python train.py --router_score="softmax" --balance_bias=false --n_kv_head=1 --norm_eps=1e-06 --qk_norm=true --attn_scale=0.125 --tie_embeddings=false --init_std_qkv=0.0771 --lr_mult_up=0.935 --batch_tokens=65536 --seq_len=256
Below are experts of layer 9 (counted from 0) of a mixture-of-experts language model. Rows are named router (the router's row for the expert), gate (a neuron's input weights, with its number), up (a neuron's input weights, with its number) and show model dimensions 0-127. Each number is 128 + 32 x the weight over its row's rms, rounded and kept within 0 to 255. Numbers have three digits each.
After each expert's rows: "comes after" lists some tokens at least twice as common just before its tokens as in all text. This comes from a sample of Wikipedia text that the model never trained on. Tokens count by the router's weight.

# expert 13
router:137087124163084105112110123175138152088097170140089111050186133171121150128133096166129054155116135117088092094128126167135100144093140087149140145171101133118079118093156183197121151094161166181185119095152159154127122156134102149128128174123148122145198181089151089054136124098138166124172136110118128108129077172167119134149123097112105110111091134097081132203100123099060090135168
gate0:142060150137108053071108049121148098141128138091109138139145117128092110112131193122130133191148139094189042145148114127141142138147110183174078077158158116128117207165145133175134118162146133177142139137100093168164140128081169140107178154066060115095189095148113138147119122080095117133148141140103127167144081155130133136122155149166130120127114165135117159155167106150105200166133
up0:153090126164118116126138084119123128107077106151092074147152158130073097205180128132137104095082135134116080167177111047139135118096114166167086143065131052130154175125076099150115113161215145173171087175096111144157114113145147140147105144159087163146094091173086055145133133120154138111122140195151137161181150102146102127138155132155109128122105113080143171160125092090107135116112
comes after: "\n\n", " (", " \"", "-", "=", " a"

# expert 39
router:148107076088098089160079119133200143110077115085116149115148118140065141121169067161111095189161147089122135104132122143098101102048159159139121090180069127120062165100126113136097136117188153144135135121109122181133118168112104150120140191132182169108157124103134046114169136159092136145114148153107114166135114216170136101105087072127109157131135173138115127189130121114107166133101
gate0:146149104140162092145148127192141142179118147121184088164142089096090135126133086145051085137196199121092092107097106096150081112081150134135176108083135136140169150151129158137145170125150113117207143116110136150133157161112107139129141125127159179120143137188105089160105189156130129132181179109129080094133106087138084078047109117122153137133193105155125127141163156105074059119110
up0:136130111078109125134133125121084125084136144056063145125138135130110071129135123133106150153100154143156155161204141119141164182127130142099134185079128117087167143158093112125103186134091123125102135159096193129088147144161136187185091080169107141063133081093112116155102082171121114158164143163165213142130144139219083084111115058108135074128105139104173134125115125152097137120133
comes after: "\n", "  ", ")", "\n\n", " Born", " Total"

# expert 6
router:102106120160095139209143121170192128150127195107108125090146170150111139102154095114111110112129130073113156068129118148083118193102167087182122109152094113110104112123146154131058153099144149193138096132134146162120132153136093138142159163073178123148188109131160066104102095109134154148148150125132119135146102165144126059047067138098108114120181139101131095180091142077083149190129
gate0:218090133133105125168149123150153152144094113156156123111235199140101123107060094151159130173126123153094139130055165144117095142126138083150083135125157181088150149135125154104138108145120116090123115112124136170167139113103162137101121194125168134132150098112117128152117054142130089142120154106130082109158166127105098138067091101117117137069220181185119175127158105149135174099140
up0:110116178090194147061162143149183153132096101083145112099249176133135146124134132083184060128128080155133132138077182166105099151133158122122125125098142146088134127170207132118143153151125105070113134160162144196164158105128140123150128148148151147129158168084158082123130104117113161102141156130142121118155158146125115125067087123117107106068175153152144156112123148112041144128157
comes after: " |", " (", " S", " T", " N", " M"

# expert 19
router:142084123135108133131110104149147174095126162100101137106116133150100185100137075126102051112110160059124134095147120163128043139111181107111125107126104085135099141115099173122052115087139152148149078104112173154086134163132115166183087117134167180083142145077169108107123175138105166112117150109107148154152097161166166079112153102060077183187117132083120126155102111080125139184172
gate0:124130103064133157147177181117177117135122129120092169117124114146082139146093125096136213174100099139119121137185162152110123137149094167135170131117125138095067171064165180089117088151153101149163097131149100166126142155183140119164074126140146133128135145119146120159178186145164152148103091166138134168136149195096117114088215148091144100156125116083074143197125096196141110116089
up0:160129063167180162133108093108140129134170127135145140155191125107210106112150166158112150141112060158134102088185126137112099121123161108157149151170120158150104073146130112148129097107094137070143093070103134080126145163094098193123120142097143180102117066122128178111123081095155095156153175163099140084114088133191171166101071134107112117103110147180132114135124176202121118187105
comes after: " of", " in", " for", " as", "'", " with"

# expert 8
router:153095055181116102173098095124130153067113155117117095151137168153101133126143130134093112166125154064040085070103113163078150175094129115115110108170099121142097095108132134099070180095147154142158123124162160190144152173096101140128084108101160139149181165092203118069141133109118172141176097151082148122151133134113132108080109083090102159122112146141102188130083127084133173108100
gate0:129104117139123038092134113174130147101114097142136095093139098101146127153086075181144125149147111099149124098107162125086101076155141152212165120213122140137061086093138090133120067087129124127132143114146130091141144150129131049071121197074155127153116140146108146172117145141128151124116169154221160104130139084175115169136114125132190079104115147132144177125122161102165139152174
up0:132140099099161138142138139116148178115117148124183127133086108135123065088142130125109135043142121081070137141168147139134136137141133124083096115110094140066134162124079165172187108099076109084145135130098090156133119134117142116072068085133137091075193115106129101097131136180158073143195087162101153127116114097140088146096039131101125168145117128153210128126123159199096138078125
comes after: " was", ",", " is", " were", " been", "  "

# expert 34
router:162073138157113109119092115180123155100138159090128127102116205154118139144099129079069115149117195083105124083102089138061095140103173168154094153193107175102113101139145143170099121094141182156121066145133182151125112144135098126120098129124153132083188145130163074072159132126075162104145086163129129154121127156166133118092103046102106173140161199112132162181128102097113101122143
gate0:147084175075123116088091119112136126138149117128145133124138093112130140119160084155163124130105182160157134124124114110097111109140138164142099152171141149056144055105198102133126112094136163165080132124146206149116090159168091092139162116101139131148106085166144093135160213104112118124181149067147092146154106080078174119060132130148073170149186101162152112091100092126058110093175
up0:165144118110108066102162100173136138158112088180126130076152118156163090172080203108102120117087157115085142143140117193224119131151107078181088150146095098047156097159109075103167132127127159130147142160125125157122183129121110123143093103120105181091179176135115181077150145191191112119158096137135122141132150105170178136138119126095173173118142144106118093170114098099131138141113
comes after: " to", " was", ",", " and", " he", " also"

# expert 40
router:122140065171122085148113121220153131088090116119076124088115137149139143100131121136112135107169158118101140090096119152140077154104166123096103117125053115142071143107160164134126145065136163214189133121086137161117096171175109131172098163081136130110197178103144114142159086107125110177160177131128149167125080173196137107123092129137083190139128181131135166140110115110098103137168
gate0:155156081114126106107132113088130092144101140127115159123121098122110137099085153081070172120119153124125173108141133168097146122126085124114088171125110137090097142073168126148116123141138153093073140112149154128070146179161130126170103134164122139071137171169159169079115145059109068146064197175094198197132134202124151201141127100123131094139072078126106122181122180152108123144159
up0:168143096118122120124126099114138091142095121112105174141124120105141110076162206064104190118145140095157150072134103154136130099149153112146115169109116099140104167120135119143129165115157164077110136167132140094101129174120115146191162094170087126113160132174116084042167098055133107173117159167080219145117179178092092160112091121125099120144073105145125047147116146186121134115132
comes after: "-", " the", " of", " and", " \"", ":"

# expert 4
router:164107119162102143136120076152148146103120125118082089099103185172084149122157109161108043146152180073093125104115096179108096198084144120102087133146124134086097148124111153152096146039155156124143122093091145160159088141142090111123073142121171205112164104122161093126125136116108145143188140185126167177150156145170087129132094093075073183142155123115126106158073154129098105130111
gate0:147114065187129208149096125115093134044085093131096183143113135136151141107104142083114154134151195107072118137111145134148073160058150130126159132156169167187106079107126107091089101090154089104135179121141175139081149138120081099092163162123181139120108100113154145106185093161136156121120128095086106170131101134183058136168132102196109158141108139128134149138100108143161130082138
up0:097096145086173070072183117135136128218091143159118035147139125103102120183148142143128090100084128137144106110141102140100136128139145143148151106138109067150150146145145089161121187172059117139108086152102125154171115142129142109109062043124117119077128176142067151163120181129122134094112124131143129095124127084083197163089098117108154129151197144150162153117102136112087113171112
comes after: "  ", " 0", "%", ")", " —", "0"

# expert 52
router:126087061114119081187118110151182178084120188126090112099137133178122148073136099103068131184133151114083143098153098172088118118077149113170133113176072131139097093097138158164093157110171159164141091154132143155097134139147109191146092162100156144173158139103158119140185117139090180144102136104096142144171107214162144102129116117108106117159123163115153125119101142084122131209184
gate0:149121107099134059107113116108137143135095171148121161074152113163107096142130147155124131147122138128116181065178149133069089119138140098045127100126101147121134165098096170164117142129167130109113121123160162171172140118146125090139087094145205172114101171136115082060093103175092171163091132158142113118144101111103135112191138123062195139144106102150114175052188197094108104146101
up0:144137043115106075096132167102149153140119150159080175112073109126138132123104133131122149187097164102069125098138172135105139062115169142116126055125085173174147125100137184167148091149131118132136116127094158169119133109154114163118127133174160166125119113119127149037103141199150167125118087105181102111177114120107146131160132101079157100143079114163089129056141228122116139146137
comes after: "|", " |", ".", " the", " The", "The"

# expert 54
router:128119134160085125145119077139158138122082191119097100105110153154101147167140076132091125135115132102095145099115089147107124169120138116133102105115125123133126125140121171149067167060181163120168105144118122175129034124093097140167139170104125162162179195089152073172120153157109171152134143100137150202143135143180096094143118146097058195154145175087102137146103121110082116216149
gate0:098163138148092090090098106152115140128154173109145128116082123120112177141130102150118117196125147103143119121098150109187136132097147161130065140147124114129148155103102094149146164069135114162099152206065077100082109120103164140096128095122107094115124145069130047153064189129199109097106105128132086103085132111135083161134110119161103103103161120134102119131083210145193139213132
up0:103134108166101129141119104117122156113134171039087128139102125130137182159168137173159118124121106133101113193154144117156103136111128087102057151161145197184133120130154195151073201104137169139173140166129124056061115151118128113133152040175118116115178093138130108081091144105107131146132136087164109123149134155161107144091128162142154117142125091093107147088082175202172124148142
comes after: ".", ",", " that", " where", " and", " when"

# expert 32
router:158076108146118129133137117133211153108085135086111060107122173140084178095161100115139069135152149087124102082122118123116081193092174127164154093149105091129082107079121196135091187090175156154107116095111181140151099124129093146151115171119187187119129104114144123135207112108093167164166164151123167154142108174145105095121134119113090157184132188122128132143086146094128141176150
gate0:116098111174118175120135076146125116091123182162150125142126196112138098137171096092136122211169120132157083103167108113103166185134103208198123125151150087065167118106121171133087080104122125115130167146086147131093195135084131161133172082127133126170130118205125166178154109170104118200117157130088110112110129116117087129101163116113110107146086091102166167119100132144092112133183
up0:047096140091162137092177136123087174109127130153164138171096104138098139103116140084070098168160131096155089099136129155132095148135143123167162131139090112143168115156147199162167054171138124117102115130079124124107152125057138095123109101140090162147150098098092094130102098125167194136137199117139148112111120126104130213068112099184147109092109068090135107174130149136113137207139
comes after: " of", " in", " to", " is", " on", " with"

# expert 29
router:147121089153124107125113096144139137111118111114074105084126165151125143130105077114099119140147158115084127100137088184080086161082162091170130109133107090083095137122136189146124161120165171197142126078092163164117151145098103110139120175087153139145146164107193074118181166191125186110118173138124160145157092125157056122091104113066109151111127181091178158169059140082110133183146
gate0:129106107108152061121092110156131145041144151191138128141123134123128102124103155151136080179177116109156132125135125110122107149178081125156139154114137159238143121168138078157147086078166122148137128095152084124142167090083151115139185154126179144101105164172126110137143112122055141118102087113094111139117178091089140175120142108179101092141150169169140095151104198180110059161106
up0:138144148102087152110146120100142195204105128118103132126080108175157139116118073118174154076051113132077173122118135130148165112151127136081145144136152091009156142121136144132136150136169165092162122141123160156093090115165114127124124131115086100106138105132144198086115114096146112161181150138126158116118107147105142127078156129115129135108102119042115031115139047086094160107133
comes after: " |", "|", ";", " (", ":", " on"

# expert 3
router:117119094141098121164107088157175152110135116100116113073112170166054166118148087114114112110150178117082091107105084144078110137095134099149137105126078125091107133108135113119074123110159158206144139068165119157103126142144088104104107144088134147139142155159213064077122145122145194136141162148120125141197119187181121139096094151055101161127127174057125126184113137113081122166134
gate0:157136151143117167119092145149123116168133095075110133129146176155125155127076102073119121090148122151174137065182140121147133199146158167100084129086125191107131136131102181095161119133129161110118122073068149179163154196165123177090117159083105128147116071122149109142122144188171156193153110101149127119084119126145179108179119104143066163135138137212163143109082117183119145166132
up0:173160169118133066133144125125161176102131149196093085107142152109126121165129124140124140180070105124141119141115129185119145011117096119115140177122110082129151131116156087158141145106099124069170105164191087084109110094069124116186144065117202122133120166103127160074141098118127088069122136184172114141159152118157141137078128132119180127096098185125153125139152119115117119069118
comes after: "–", ".", "-", "°", ":", "′"

# expert 38
router:138071122161139118144116123174154146140093131093151115066152138162145170120149129139111092116164111058116115089118103151117097111078187152117089118178107103070110164135143186144121118112122140182182071137115157146102080163122102115132108108132153163125179102074148057132123133204124201129153201167160096188139115163131131076150110082102130162103151163130116163126071104068136121167161
gate0:109116101132117204157044123218137116131130111104107147098103143134133145101163104112102099134118128069114113126127149108132143148140116066141128138069136096068128062175136145147138130142131133069188174155085075083090109125159156114162135069110189124111112127184177155139148114102155143106140158139124125155122095071123087113136153154097106141076174171111076125148149138121057126183202
up0:118126138110122093139127112194087094103180148109131150091142092133121082126061154131174171101116089112098107209143109151101113162154105146191183078137118133140145130108101151116143147100156096144098104155147080111090148173176130117145156128122148198192159191172087102086149081110176184089076152165110114109108059099148143183090126148109108168147099143197121150137099146135149138154156
comes after: ",", " of", ":", " and", " in", " by"

# expert 61
router:171116106158124137128064132141119123132116182097073070098108127150070177114183107086106054132136147099093130117081110131069111148091195086149114133120100095075107102090144214140126135086151147122124091111126209152133128169115047106158103126136139130135199114111163123122122160123108217128158138105147137146145109147127103127088111071137104145134167158072140149178115125093103142171133
gate0:167128151088092074102091182077119179116150182106132137141075126161129090104103149087155125146090108114088125178121134129123095180129095163130166151155184135246145096069101122134158107132197130164143103106155139138150103123145113112074089061119130157142206138099111135096145076134129114113168129135118181081079152207163141153132123155159084143132095129112172107137112116164132145122127
up0:097188149118090133140101147118117086150157089146154176184091082141235169075110125114166034165176124126094152159108115109132144134102169192075108181170160149125183106131152175117115132148152122123172116107078152105086140173135130125146072147134147096158145135130155130143168151095074109085166122079123093114182123092149128132166135180095120126125105095157154152122080154118098165120127
comes after: " |", "|", " at", "ed", " member", "d"